{"n_experts": 16, "moe_layers": [0, 1, 2, 3, 4, 5, 6, 7, 8, 9, 10], "router_score": "sigmoid", "normalize_top_k": false, "scale_expert_input": true, "init_std_router": 0.0188, "lr_router": 0.000963, "norm_eps": 1e-05, "max_steps": 6134}
Below are experts of layer 8 (counted from 0) of a mixture-of-experts language model. Rows are named router (the router's row for the expert), down (a neuron's output weights, with its number) and show model dimensions 0-111. Each number is 128 + 24 x the weight over its row's rms, rounded and kept within 0 to 255.
After each expert's rows: a language model's description of what the expert responds to. This comes from a sample of Wikipedia text that the model never trained on.

# expert 12
router [150 123 129 114 157 121 144  88 122 128  84 139 126 113 122 106 133 147 172 103 132 155 139 119 105 118 139 117 165 149 139 121 123 112 129 119 136 163 108 105  70 133 139 176 118 103 131 130 148 122 142 126 156 145  78 153 132 158  97 116 114  96 143 133 127 128 109  97 146 123 183 121 123 151 142  79 128 153 120 190 140 159 152 118  78 158 134  93 125  99 106 128 115 130 160 129 109 108 160 132 146 154 168 141 132 118 150 174 129 147 128  99]
down0 [ 83 166 128 118 167 134 150 130 124 150 118  85 106 147 130 155 115 104 125  98 137 119 119 111 146 137 127 132 159 169 172 141 100 129 109 139 149 158 176 139 126 170  95 141 152 122  86 122  88 174 113 107 141 152 176 107 160 124 111 117 144 103 120 111 156  97  77 109  99 166 114 135  76 113 120 119 105 142 154 161 145 127 109  90 136  95  93 126 134 105 154 130 148  88 109 157 150 140 123 140 157 168 163 127 131 151 165  95 104 135 116 108]
down1 [167 141 112 117  86 119 128 108 110 148 138 115 159 149 140 135 102 105 139 118 127  90 120 111 115 139 120 146 123 163  79 154 121 140 160 124 131 147 128 128 112 143 125 113 146 139 138 112 109 121 128 135 139 127 157 146 168 135 141  92 118 144  97 139 156  99 117 103 165 104 133 149 152  92 114 137 139 149 129 119 130 132 145 149 115 121 126  83 132 108  72 129 149 111 160 120 138 125 101 103 104 107 141 117 108 135 136 127 100 129 110 110]
down2 [161  94 157 158 107 190 126 129 124 128 152  86 152 130 123  88 135 102  56 127 136 100 153 103 121 157 107 146 110 140 146 183 149 132 145 136 124 137 107 115  93 101  88 173 113 147 121 129 104  99 154 115  79 129 101 127 172 112 144 128 122 150 157 117 139 103 152 110 158 139 154 136  98 153 148 115 136  86 161  87 140 182 110 114 121 103 128 139 151 101  96  97  71 123  99 125 159 123  70 144 116 119 116 130 116 133 133 117 112 121 131 109]
down3 [142  42 125 122 130 144 112 106 145  96  97 117 125 131 129 108 113 152 102 130 148 127 151 134 143 139 130 158 157  68 137 115 161 115 135 125 114 161 114  99 114 139 133 130 137  93 120 138 157 118 130 177 125 153 111 131  94 122 168 137 152 152 114  97 166 128 138 144 184 122 120 127 122 147 118 114 160 148 115 113  94 125 139 126 137 114 152 166 123 152 155 170 130 109 125 120 146 159  65 146 147 102  93 137 139 149 142  84 112 161 103 150]
down4 [100 108 120 150 100  95 129 141 181 149 142 143 172 129 149 125 155 114 137 168 152 108 147 164 157 164 164 113 115 124 115  90 149  96 148 133 105 119 114 123 162 102 165 129 113 149 135 117 140 137 110 166 100 129 168 184 109 116 113 162 156  88 124 104 128 154 124 135 157 103 108 172 108 119 147  65 135 118 111 153 142 111  90 105 141 186 130 133 136  97 106  80 149 135 133 117  99 129  90 113 158 135 147 116 127 136  98 119  50 123 125 119]
down5 [191 104 125 114 128 185 154 168 136 137 119 138 124 116  88 138 131 130 115 153 133 152  95 100 134 126 129 154 112 159  97 101 149 140 147  90  84 137 174 106 144 106 138 171 135 139 125 134 104 112 106 110 153  86 117 161  79 123 109 110 148 121  76 107 170 191 170 113 150 126 136 157 166 142 106 125 159 107 125 104 116  83 130 108 139 138 100 113 138 118 103 167 143 139 113 121 139 149 103 109  94 102 162 128 100 166  93 131 148 110 141 108]
down6 [119 114  86 128 114 130 145 136 132 144 143 116 108 130 168 139  88 142 138 128  94 137 148 115 147 178  69 138  91 101 135 137 133 114  94 144 108 119 122 132 170 146 108 150 157 152  98 146  99 138  95  90 130 130 114 122 147 126  71  87 127  92 111 109 105 125 138 157  83 116 128 162  81 152 120 142 146 184 163 150 106 156  87 135 113  71 121 150  95 138 108 141 117  91 167 137 154 136 120 135 122  98 118 161  85 118  91 101 145 112 105 130]
down7 [146  61 114 127 143 140 138 111 122 118 129 118  98 104 109 145 168 144 132 150 124 130  98 126 147 176 102 135 152 134 131 136 106 132  86 157 117 149 128 114 113 122 146 147 132 139 106  87 166 107 123 123 125 122  98 106 135 106 151 131 123 160 156 156 143 132 115 105 122 155 158 125  80 169 107 133 115  82 151 104 116 126 100 138 136 146 114 114 134  93 114 136  96 117 128 111 152 105 111 164 175  78 133 139 112 146 115 165 126 101 142 112]
down8 [142 150 130 121 102 164 127 119 147 129 102 132 130  98 164 164 122 140 126 120  97 105  84 152 176 134 137 137  94 113 113 111 140 108 140 127 169 103  92  86 138 112 111 156 133 103 123 158 175 159 185 168 167 121 150 118 109 133 119 147 172 121 138 134 134 166 135 125 138 134 135 141 146 128  92 141 104 170 162 147 119 160 103 202  90 124  89 152 110 167 118  99 109 124  81 143 137 183 170 117 138 135 121 141  99 132 109 101 167 122 150 147]
It responds to: Numbers and units

# expert 0
router [182 146 140  91 123 128 106  76  93 107 124 120 142 137 114  93 103  76 156  96 136 112 113 123 143 103 154 145 168  92 112 123 129 120 132 140 112 110 129 115 102 126 205 166 162 124 110 111 133 129 153 172 131 166  69 142 115 197 130 102 125 128 111 115 160 136 112  87  59 108 118 163 156 137 180 115 132 141 156 103 124 130 123 139  94 141 145  96 125  97 119 146 127 118 142 120 144 125 104 106 153 154 166 122 131 115 117  90 141 113 146 128]
down0 [125 156 110 135 132 151 128 149 118 123 135 114 113 130 130 152 145 122 119  91 145 124 125 125 121 128 120 134 134 137 124 126 175 178 102  88 144  97 109 154 137 140 168 147 114 137  92 132 125 169 101 158 112  97  92 103  94 134 128 108 166  93  85 160 143 169 132 184 161 147 123 146 160 112 165 155 153 158 100 120 160 141  79 106 120  90 133 129 130 125 181 118 154 144 115 177 134 110 157 129 134 155 111 137 121 156 131 104 209 114 112 103]
down1 [114 130 122 105 113 114 102 133 124 117  98 142 132 150 125 166 143 102 105  88 114 124 135 128 102  96 121 126 164 132 126 149 142 166 102 119 161 119 121 137 157 148 122 173 129 166 179  96 195 126  89  96 118 122 139 124 109 176 124 146 125 114 186 117  96 129  99  82  98 144 145 109  67 107 106 128  69 162 110 108 116 135 168 121 107 171 134 159 146 170 140 143 125 124 113  97 118 105 137 101  98 116 128 107 165 154 184  93  96 129 148 113]
down2 [155 122 145  95 152 137 150 148 128  75 125 130 154 185 150 107 168 100 148 128 126 137 124 125  98 157 108 138 127 136 133 136  73 117  88  74 139 129 141 104 163 118 166  80 141 141 106 185 115 126 113 165 122  95 143 124 117  93 109 150  87 128 101 128 118 106 151 155 148 118 150 114 126  93 120 132 129 116 151 166 125  81 126 138 120 132 114 132 104 179 107  94 141 148 134  89 127 139 138 139 125 124 119 124 124 136 116 167 149 119 138 119]
down3 [175  96 162 104 154 147 119 104 152 160 123 127 145  98 115 111 135 149 153 110 142 128 173 148 111 161 152 157 123 132 107  86 121 100  99 144 138 135 123 111 144  84 148 108 116 126 102 164 126 135 120 109 126 140  84 183 163 149 129  93 118  93 108 132 112 141 118 121 113 120 118 123 155 126 140  98 154 115 129 141 159 116 117 110  97 141 118 133 113 145 131 141 127 129  84 121 109 122 146 134 156 139 156  99 122 177 156 183 119 122 132 133]
down4 [ 92 161 121 138  95 164 166 107 127 134 145 153 120 114 152 130 141 123 115  95 117 149 121  80 142 120 116 109 145 121 111 119 167 185 148 113 127  81 159  96 110 123 144 138 130  89 148 107 172  89 130 128 160 197  89  80 133 117 140 113 108 145 151 150 127 130  90 139 170 118  83 133 141 147 150 138 122 127 100 147 174 172 153 149 150 117 106 130 132 119 144 152  95 167 106 117 110 114 141 118 156  99 114 100 139 145 133 101 169 121  83 120]
down5 [112 128 141 151 141  92 137 125 138 146 158 162 144 107 137 146  84 139 125 139 109 126 132 142 118 121 129  92 159 125  83 137 127 115 103 153 143 109 116 169 143 124 126 151 108 142 157 158 120 135  96 130 137 131 188 135 135 167 112 164 147 111 123 124 122  93 133 117  78 138  88 118 143 154  80  87 147 114 119 104 105  82 117 138 165 170 121 149 132 144 170  52 132 106 113 115 106 111 106 116 100 109 121 148 144 101 131 145 163  91  84 128]
down6 [115 160 126 161 125 151  92 155 147 107 161 159  84 135 141 168 105 107 142 126 153 133 134 140 126 168 149 164  86  99  95 113 144  88 130 125 122 152 144 143 136 115  80  86 128 149 121 170 120 171 156 132 124 122 168 118 152 142  91 114 133 137 133 122 104 103 137 109 110 101 133  77 143 130 101 132 100 105 133 121 138 145 144 144 159 145  96 107 119 135 129 106 136 140 118 162 131 130 152 110 122 132 118 128 147 148  98 135 139 116  97 139]
down7 [112 164 128 136  98 117 104 121 128 133 115  98 115 141 113 121 157 123 115 103 141  77 127 144 132 150 164 102 128 162 140  92 130 125 124 144 140 101 158 114 140 123 152 114 132 155 104  99 151 125 126 163 118 144  85 139 141 107 128 118 147 121  94 158 162 111 134 137 110 135 145 111 117 161 114 138 119 141 140 147 163  95 168 144 112  90 140 136  87 138 143 111  68  86 127  97 128 135 129 141 126 117 125 119 118 109 148 104 144 120 146 101]
down8 [ 84 144 141 156 130  91 111 122 144 158 131 165 126 191 108 135 142 136 163 143 171 109 104 160 144 124 126 112 116 140 134 127  79 112 122 122 117  98 144 157  89 102 147 117 185 106 183 121  88 126 132  79 123 157 129 119 116 122 164  97 134 109 160 129 112 153 137 156 124 151 117 130  83 144 120 125  87 181 110 149 142 158 158 151 116 115 101 158 138 153 153 103 107  88 120  96 124 136 115 118 119 130 105 156 113 101 121 125 103 108 151 115]
It responds to: Non-English name fragments

# expert 5
router [160 133 124 142 113 108 157 142 134 119 132 152  99 156 151 104 130 124 132 168 128  71 137 132 139 114 105 144 188  91 131 107 145 121 154  91  74 111 134 113 102 117  95 138 165 108 135 129 126 158 139 158 128 108  75 156  91  91 111 107 128 120 108 150 114  97 104 174 145 116 127 111 137 135 159 112 140 156 120 117 151 138  96 126  83 166 131 172 145 109 130 138 128 138 133 119 127 141 157 122 105 129 121 175 123  89 159 116 145 127  97 105]
down0 [125 113 144 109 158 169  87 113 110  74 104 113 131 150 166 131 154  63 123 124 129 146 159 175 154 124 150 137 145 161 136 118 102 106 132 129 162 137 103 165  93 166 163 126 133 152 155 115 133 112 100 115 126 123  95 127 107 114 142  89 132 149 119 127 125 104 105  87 115  85 119 159 162 115 126 177 165 114 112  97 129 122 123 100  85 145 107  69 124 132 125 102  87 115 166 155 111 130 125 139 125 109 100 124 147 135 135 170 128 157 100 132]
down1 [163 170 119 141 126 132 140 136 133 116 149 146 129 125  94 151 118 109 123 138 101 129 121 141 109 111 105 123 127  89 152 124 143 136 146 100 110 107 146 134 113 121 126 139 154 109 114 101 103 140 131 122 182 102  92 157 124 150 137 123 160 133 138 187 152 179 163 141 148 120 112 134  75 161 144 116 126 117  74 106 155 121 145 106 129 144 148 166 101 142 132 127 118  49 140 106  88 142 151 148 172 109 119 119 110 147  94 109 109 133 130 107]
down2 [ 96 125 165 118 107  99 143 139  87 157 138 101 117 126 136 141 141 126  69 143 155 146  85  76 129 127 166 149 147 109  95  89 165 114 146 116 109 107 109 140 101 142  94  70 120 124 106 127 137 172  82 106 139 120 143  96 104  99 137 160 104 174 140  84 150 171 148 122 110 121 133 160 142 131 103 118 128  82 107 139  75  98 153 156 167 113 126  92 176 142 130 135 133 107 145 147 139  98 155  77 126 111 128 103 125 116 181 127 156 107 127 111]
down3 [131 119  82 138  89 101 106  74 140 134 147 137 150 109 151 120  99 133  69 157 141 126 123 139 149 182 134  82 113 140 146 135 145 157 132 107 131 109 184 141 172 190 103 162 136 151 128 118 155 118 171  92 167 122 107 116 150 130 131 152 117 125  96 178 129 137 145 138  93  72 153 101 153 148 134 115 140 131 146  98 165 199 112 133 131  93 136 132 146 123 137 152 116 124 118 149 112 121  94 110 128 167 130 129 143  96 143 114 129 112 137 137]
down4 [131 128 150 145 144 138 140 131  92 152  92 149 136 112  97 108 136 125 140 129 124 143 175 171 135 134 129 100 164 215 169  90 105 103 112 125 125 109 127 134 165 137 131 118 111  91 150 189 135 109 125 131 158 131 223 129 108  56 112 151 127 120 136  97 112 125 131 134 122 130 144 139 128 143 120 123 111 188 128  86 126 140 121 143 113 134 137 124  81 159 132 138 134 117 181 147 154 153 142 175 164  99 155 136 122 143 159 125 125 101 150 142]
down5 [158 121 123 157 105 143 128 115 129 149 153 110 147 124  70 133 120 138 161 108  78 125 103 156 124 169 127  95 135 118 121 128 137 118  78 166 115 126 130 159 116 176 121 103 111 114 132 122 155 119 125 140  85 167 166 139 145 104 128 136 159 109 135  99 131 120 185 165 131 130 119 114 108 151 106 123 124 146 111 100 113 117 110 122 123 116 117 122  79 110 124 142 164 145 165 126 145 154 128 145 113 111 141 141 152  92 134 114  99 132  98  86]
down6 [ 89 145 147 128 165 124 143 136 151 105 115 110 174 139  72 132 126 130 101 157 136 128 127 114 138 129 130 120 131 153 176 119 137 141 118  92 127 125 106 148 151 112 163 126  97 121 149 149 133 142 142 100 202 162  75 117 134 134 145 102 134 100 140  91 186 151 146 114 137  92 114  99 133 162 128 118 120 118 103 145 156  80 127 183 114 108 126 143 115 114 119 102  75 181 101 113 117 117 136  99 166 116  87  93 149 144 105 117  97 104 106 123]
down7 [158 138 133 116 108 137 134 173 143  91 137 151 102 132  81 118  89 122 106  80 179 157 161  94 133  96  81  93 129 116 125  96 181 142 110 144 156 144 157 103  83 106 146 148 126 135 115 113 102 101 128 103 133 112  51 135 119 145 124 166 128 126 154 145 114 150 146 149 161 127 155 156 152 167 136 151 133 145 106 128 179 154 116 160 129 114  78  89 104 164  88 113 136 167 126  88  90 134 115  98 137 142 101 105 144 151 136 160 150 160 163 131]
down8 [157 118 113 137 149 145 111 134 124 118 133 147  95 110 141 128  99 120 115 131 162 147 128 136 104 114 129 133 151 125 168 126  69 120 107 105 122 130  99 134 146 114 131 146 127 131 126 158 123 131 143 117 145 143 132 123 116  99 134 112 123  95 113 172 143 176 182 137 141 142 123  93 160 112 135 107 115 132 107 112  78 114 114 129 100 111 121  86 161 111 109 111 139 124 144 166 107 153 106 107 132 137 115 138  81 133 103 155 169 122 159 138]
It responds to: Inner word pieces

# expert 14
router [160  85 110 140 145 175 121 148 115 152 132 178 117 187 135 128 110 102 147 131 161 139 164 134 126 148 138 147 138 130 175 171 134 115 130 147 155 145 117 119 141 108 109 159 134 149 136 113 142 135 152 159 166 126 154 115 111 197 165 147 114 145 153  84 105 106 148  90 119  83 105 100 116 104 168 112 170 124 146 138 132 127 122 115 101 109 142 114 126 103 114 152 153 127 126 159 153 140 114 138 118 124 135 100 109  98 116 128 153 108 128 146]
down0 [117  76 173 127 112 155 125 112 103 129 146 127 149 122 126 116 120 153  98 133 125 127 148 113 117 137 119 115 108  98 123 158 154 122 145 163 145 162 127 126 101 112 121 110 120 148 129 129 114 134 133 140 122 119 250 130 112 131 146 146 159 112 160 121 110 106 113 135 142 109 144 153 149 121 114 100 156  46 131 129 100 150 148 132 113 130  85 165 142 112 113 137 119 142 139 113 130 107 163  76 135 124  86 111 153 110 126 128 127 113 125  99]
down1 [144  81 153 160 108 132 194 152 109 145 133 129 153 124 116 116 122 156 138 137 152  84 118 138 110  43 140 122  95 160 157 140 138 110 133 139 135  90 136 116 101 155 129 163 143 123 152 122 154 147 134 109 148 117 171 151 102 161 152 143  92 134 138 144  98  98 113 141 184 127 101 147 104 154 134 156 150 107  73 129 144 118 112 118 134 152 160 146 125 103  77 133 106 135 122 162 155 106 144 113  93 109 161 139  99 147 154 123 142 111 149 175]
down2 [ 93 107 108 103 146 127  91 106 151  85 129 119 151 127 119 150 122 139 169 112 125 137  84 120 136 113 134 121 116 116 120 116 182 117 127 135 175 102 134  98 142 112 186 120  86 142 115 167 115 152 114 100 132 127 120 141 126 124 121 156 122 142 109 113 113 132 137 144  95 157 120 118 127 149 105 136 178 121 125 162 116  89  72 139 140  97  76 142 147 109  88 125 152 145 144 137 133 153 129 134 184 146 110 114 104 123 123 144 123 162 120 134]
down3 [122 124 133 169 125 187 174 102 128 135 133 165 136 137 151 116 112 199 117 118 135 125 104  94 128 116 141 131 118 144 109 176 115 134 105 137 145 123 107 171 104 125 146 100 106 134 139 155  90 158 152 123 116 140 165 131 115 151 129 165 108 125 124 131 108 177 137 116 105 126 158 125 104 140 111  98 125  91  75 142 127 132 127 116 128 132  98 129  88 166  92 115 145 138 167 104 135 171  97 110 157 116  75 157 142  99 113 163 143 139 105 136]
down4 [122 121 149 147 135  93  94 132 146 132 200 141 123 113  93 105 126 103 153 116 123 143 137 134 134 201 118  94 104 140 152 147 106 108 110 106 101 164 115 102 183 143 133 146 144 133 152 141 137 120 131 138 110 157 108  78 147 126 173 122 117 114  67 136 124 113 106  81 132 172 136 149 171 127 134 151 104 114 146 125  68 164 136 129 104 144 120 107 131 184 130 145 128 118 146 110 160 102 109 111 103 139 112 141 175  93 152 141 112 136  83 116]
down5 [124 140 150 129 107 131 126 123 123 100  92 169 133  85  87 164  77 137 104 153 105 119 127 156 126 116 100 136 117 106 135 150  95 109 158 118 226 108 123 143  84  83 148 115 160 104 116  98 100  98 120 174 170 112 177 113 105  89 105 132 132 150 123 149 143 119 135 120  95 124 137 106 128 122 102 105 158  91  98 138 138 116 163 136 114 168 119 135  99 131 135 184  97 125 168 158 116 158 164 137 111 128 151 132 148 127 146 110 126 127 117 122]
down6 [115  60 126 128 160 188 149 137 119 161 165 141 106 124 120 150 128 140 141 161 150 120 121 153 141 169 112 158 151 154 118 129 125 137 144 119 148 100 123 124 131 129 106  96 108 154 115 136 131 111 157 102  87 110 141 101 115 111 133 107  85 103 103 120 140 160 118 102 154 138 125 114  98  73 146 132 163 104 146 109  93 144  85 111 136 152 124 176 131 146  99 128 133 135 147 132 138 165 132 148 114 147 114  96 145  97  95 125 124  97  99 110]
down7 [166 161 149 124 132 117 145 142 122 152  93 110 145  99 125 114 134 118 150 159 125 121 160 111 107 133 116 118 121 136  84 152 123 104 126 101 113 141 132 127 142 107 125 128  87 115 148 154 135  82  98 152 135 135  92 155 141 131 148 112 143 112  85 118 137 146 129 138 131 106 118 121 122  98 131 184 156 145 166 183 117 134 103 111  71 147 121 118 127 157 107  89 148  95 111 109 122  83 145 179 174 139  88 142 148 103 124 139 129 136 172 118]
down8 [ 98 142  93 135 149 134 163 115  67 100 117 178 119 115 113 136 128 130  95  73 175 162 125 145 132 146 133 149 162  94 165 138 127 136 154 109  99 132 169 141 127 129 142 143 113 133 128 125 171 179 153 132 138 149 114  99  93 100 120 126 126 134 108 136 114 127 130 154 123 157 124 129 126 172 111  79 107 159 153 109 142 101 166 140 124 140 120  83 159  99 139 196 128 164 125 125 107 124 162 130 103 106 157  91 114 175 156 121 115  91 123 162]
It responds to: Commas and conjunctions

# expert 6
router [158 141 135 103  98 111 121  95 140 132 133 138  72 146  75 127  93 120  99 151 107 126 114 147 106 145 129 138 107 126 130 150 157 137 139 121 110 105 109 115 136 144  94 165 192 115 163 109 129 174 149 133 166 114  85 121 125 154 115 114 100 110  91  97 142 146  97 106 112 110 135 129 132 162 139 104 144 178 134 106 141 153 156  89  91 130 153 154 125 146  97 107 129 141 154  94 102 149 152 130 102 131 135  67 114 138 107 158 150 121  93 118]
down0 [116 135 122 115  98 126  77 121 154 153 147 105 116 135 155 136 105 132 129 136 129 106 167 158  92 101 150 121 128 128  96  85 133 118 159 123 156 126 101  81 113 117 135 144 152 132 115 129 150 106  96 131 110 138 147 127  92 160 124 167 125  83 128 143 122 110 135 153  98 136 119 124 186 127 182  77 130 146 109 103 108 103 157 111 116 126 111 144 118 130 103  83 119 140 199 174 117 108 125 162 139 106 119 137 123 123 145  88 148 131 112 145]
down1 [117 139 156 155 119 152 138 114 122 132 147 137 111 154  95 123 132 164 147 133 152 137 114 147 169 144 165 131 108 130 128  76 120 125 108 162 123 137 170 121 100 126 132 140 123 149 146 161 132 117 156  85  92  94 163 122 144 181 108 102 153 135 152 119 130 141 120 159 161 121 134 149 103 132 134 134 149 135  88 192 153 159  68 122 133 114 172 146 122 145 113 154 173 151  75 128 109 197  99 137 133 161 133 171 146 105  86 100 106 117 148 121]
down2 [140  71 156 145 113 151 156 133 146 123 161 135  97 147 114 102 126 122 118 103 118 123  83 122 141 107 100 110 124 131 165 133 126 106 161 153 159 141 136 149  95  99 133 126 123 140 135 151 116 147 114 138 136 130 138 150 124 137 112 125 154 134  98 144 136 145 148 159 105 129 148 117 138  83  96 134 102 149 125 111 133 160 134 106  92 138 111 118 108 152 146 122 150 137 122 171 118 158 107 139  84  75 142 116  78 103 123  97 103 148 167 148]
down3 [176 107  68 112 158 134 117 118 143 146  87 103 139 132 131  98 134 145 142 101 127 164 113 148 156 149 145 108 137 135 141 167 129 163 137 114 140 165 105 110  90  95 102 129  85  79 103 145 123 166 104  92 126  95 116 111  70 117 125  82 113 128 133 132 125 146 107 124 148 139 103 140  91  96 133 170 123 149 102 123 139 171 108 100 157 108  97 124 106 133 129 116 105 119 131 157 169 150 159 104 111 156  87 136 156 113  99 136 147 116 139 110]
down4 [107 142 158 129 121 108 110 115 155  81 135 112 120 132 118 126 111 120 117 135 119 117  93  92 155 126 106  90 126 125 131  61 113 110 140  68 105 127 177 135 101 121 107 142 127 139 149  78 153 145 116 130 134 100 163 115 151  86 138 160 142 171 128 108 106  98 120 138 140 150 145 135 163 101 138 120 156 139 132 150 100  97  93 114 120 136 117 157 145  86 131 118 151 125 132 109 113 110 120 132 122 111 106 160 134 159  67 184 114 120 109 151]
down5 [150 150 136 114  26 169 153 137 120 106 146 111 155 138 141 124 173 134 131 123 112 121 106 123  89 172 127 142  94  66  82 102 138 110 134 148 136 115 151 140 154 130 110 125 129  84 125 152 128 143 127 151  98 108 133 135  92 134  90 170  92 163 125 131 150 142 133 128 106 136 129 140 169 127  92  94 110 107 117 103 112 114 165 152 156 135 154 112 117 138 145 118  84 127 130 111 118 126 129 154 123 139 127 154 115 128 142 119 155 104 117 118]
down6 [120 102 170 115 137 124 147 103 173  98 127 177 113 120 126 124 122 108  91 153 174 126 133 120  82 126 137 100 127 125 113 130  94 105 123 139 120 150 120 116 119 177 134 159 166  85 141 116 137 129 151 127 150 170 100 104  81 118 115 157  87 151  93 164 124 136 126 130 155 109 143 102 110 142 139 121  84 130 109 128 121 116 146 121 122 133 137 127 168 165 129 141 136 152 118 132 132 116 116 149 103 101  93  84 106 115 165 143 135 115 122 144]
down7 [110 146 125 138 129  90 134 163 127 118 117  97 147 129 123 170 147 118 134 116 116 145  92 149  98 147 151 125 125 108 122 138 189 165 135 102 145 142 123 154 113 152  89 134 123  92 141 132 105 108 110 120 158 177 141 114 100 102 149  92 128 120 163 143 123 167 109 136 123 139 107 135 175 111 140 136 133 144 120 128 141 109 111 122 106 125  96  57 141  93 104 111  87 131 144 133 152 131 128  80 172 156 133 154 174 122  89  83 155 108 117 125]
down8 [153 146 110  90 116 121 137 122 103  98 126 143 128 128 137 157 176 113 161 147  99 178 206 130 115 140 146 122 137 125 115 132 102 139  97 131  87  96 133 134 139 137 129 100 110  83 108  87 117 130 140 158 145 123  96 147 129 112 120 135 103 103 126 138 169 104 148 175 108 132 155 154 176 105 147 111  90 155 133  94 129 141 107 133  74 155 127 135  99 131 125 188 127 100 152 103 138 141  95 184 115 140 125 160 143 127 138 115 135 105 118 138]
It responds to: Word-initial consonant pieces

# expert 11
router [126 133 125 106 140 108 118  83 120 157 131 140  87 123 147  79 170  91 118 114 134 152 123 132 105 108 115  95 147 119 151 124 151 145 121  93  91 132 124 110 121 119 103 169 119 133  85 106 126 109 138 108  96 150 100 130 122 115 195 135 152 126 109 128 131 124 150 149 140 200 138 149 100 149 138 154 156 195  78 131 108 122  78 165  93 154 140 103 154  85 166 130  79 131 129  96 142 129 124 138 128 160 141 113 136 135 127 138 137 144 161 122]
down0 [123 178 123 132 116  90 123 129 112 152 174 100  95 141 112 139 144 159  80 140 120 104 171  85 144 114 125 123 143 146 165 135 125 154 145  97 121  98 142 110 126 120 147 112  90 123 145 142 189 128 125 111 155 132  90 124 129 122 151 141 127 148 156 100 102 118 156 124 133 152  77 134  68 126 100 173  81 124 145 112  95 140 141 138 110 139 100 127 145 119 143 108 120 139 148 151 149 165 141 141 101 108 133 101 156 108 114 136 137 126  91 159]
down1 [193 116  65 168  64 104 125 127 113 155 103 133 125 120 158 121 167 107 150 134 165 147 101 160 131 148 139 106  90 153 164 116 153 160 131  89 116 136 151 122 135 108 126 145 104 180 141  97 107 117 124 168 160 136  83 123 129 101 108 123 103 140 119 105 129 166 106 144 192 139 165 117 109 123 111 127 129 150 109 125 113  93 108  86 140 126 135 119 121 147 128 144 144 124 157 143 122 113 132 125 151  55 138 137 151 111 145  86 157 156 138 113]
down2 [ 99 139  74 119 102 140 124 112 147 137 112 136 121 117 124  90 125  94 124 137 159 108 140  98 138 135 131  80 164 115 132 134 104 129 132 129 170 143 102  89 109 138 188 142 139 124 148  92  99 169 138 132 113 143 126 106 139  94 166 120  80 193 134 112 193 137 149 189 167 114 128 169 130 125 150 154 120 136 120 140 130 104  89 119 118 128 118 102 118 121 187 116 157 137 147 135 127 132 122  96  81  90 143 145 113 136 120 126 107 115 146 166]
down3 [134 136 110  97 138 161 115 122 152 156 174 168 170 142 120  75 124 175 137 122 139 137 132 135 128 154 132 138  86  85 140 103 132 120 104 132 117 124 143 142  92 116 138 127 111 109 155 105 124 145 168 159 139  98 120 141 147 137 118 170 142  80 118  93  82  84 127 163 110 112  66 171 162 104 129 127 119 156 130 104 148 121 186 136 116 153 152 130 142 143 144 124 138  85 138 119 158 151 157 112  74 149 108 137 127 127 161 145 134 118  67 101]
down4 [156 127 129 143 129 116 154 162 132 118 134 123 125 120 131 121 103 130 106 146 121 144 161 135 136 104 136 131  98 117 129 148 103  75 134 132 138 110  92 162 135 122 125 109 117 125 145 127 121 151 114 134 114 105 136 143 152 130  82 118 167 122 152 141  64 144 105 188 126 118 127 145 165 119 129  93 126 111  76 127 136 142 176 114 122 122 124 112 137 150 116  93 128 111  82 151 150 128 102 125 125 144 153 103  76 106 121  85 121 109  33 122]
down5 [119 162 103 108 147  66 105 154 164 106 121 133  97 118 137  86  97 109  75  81 120 141 106 140  92 134 132 139 134 115 145 167 137 138 147 120 143 149 177 106  97 125 160 110  86 113 104 150 118 113 126  87 115 131 103 110 101 111 144 130  91 116 155 154 111  95 153 151 157  92 150 151  78 123 119 125 143 110 142 141 129 134 143 104 128 168 134 151 102 149 159 100 113 117  99 146  89 143 134 108 151 122 144 148 135 138 121 109 116 157 134 173]
down6 [118 161 109 133  95 152 102 120 119 153 176 129 124  68 108 150 117 109 138 150  80 107 135 144 102 134 150 139 149 113 143  77 112 101 151 107  75 131 139 118 146 121 131 161  96 141 117 114 180  75 113 116 120 134  97 111 130 163 129  95 123 124  70 107 118 113 102 118 101 140 146 155  90 120 125 131 162 183 104 168  78 141 159  83 113 143 138 141 118 120 142  95 153  91 150 142 161 119 122 147  68 144 145 133 114 136 132 139 120 124 147 153]
down7 [162 141 115 128  93  59 153  94 157 108  98 116  71 134 146 145 112 164 159 151 148 109 166 164 165 138 172 142 134 112 131 108 126  88  99 140 104 153 142 131 136 119 144 133 134 203 183  98 131 155  97 122 136 157 115 107  95 146  97  95 153 172 122 134 113 151 120 134 165 105 147 142 140 120 122 111 125 113  79 117 126 106 107 108 138 144 105 172 147 115 142 172 119 116 124 110 148 105 113 117 130 125 155 132 144 130 107 108 125 112 171 148]
down8 [147  95 133 133 158 153  96 151 182 137  94  97 134 149 139 132 141  60 138 100 103 130 155 146 127 100 161 121 104 115 133 132 131 126 154 111 133 117 136 105 126 115  99 117 131 175 109 138 137 119 137 108 115 159 147 164 176 121 114 165 125 117  91 119 136 133 164 127 156 171 130 145 150 143 149  73 164 139 136 108 117  95 109 178 153 149 166 120  94 114 147 148  76 110 105 158 110  98 120 129 141 103 142 138 131 142 155 140  96 150  71 165]
It responds to: Verb-stem openings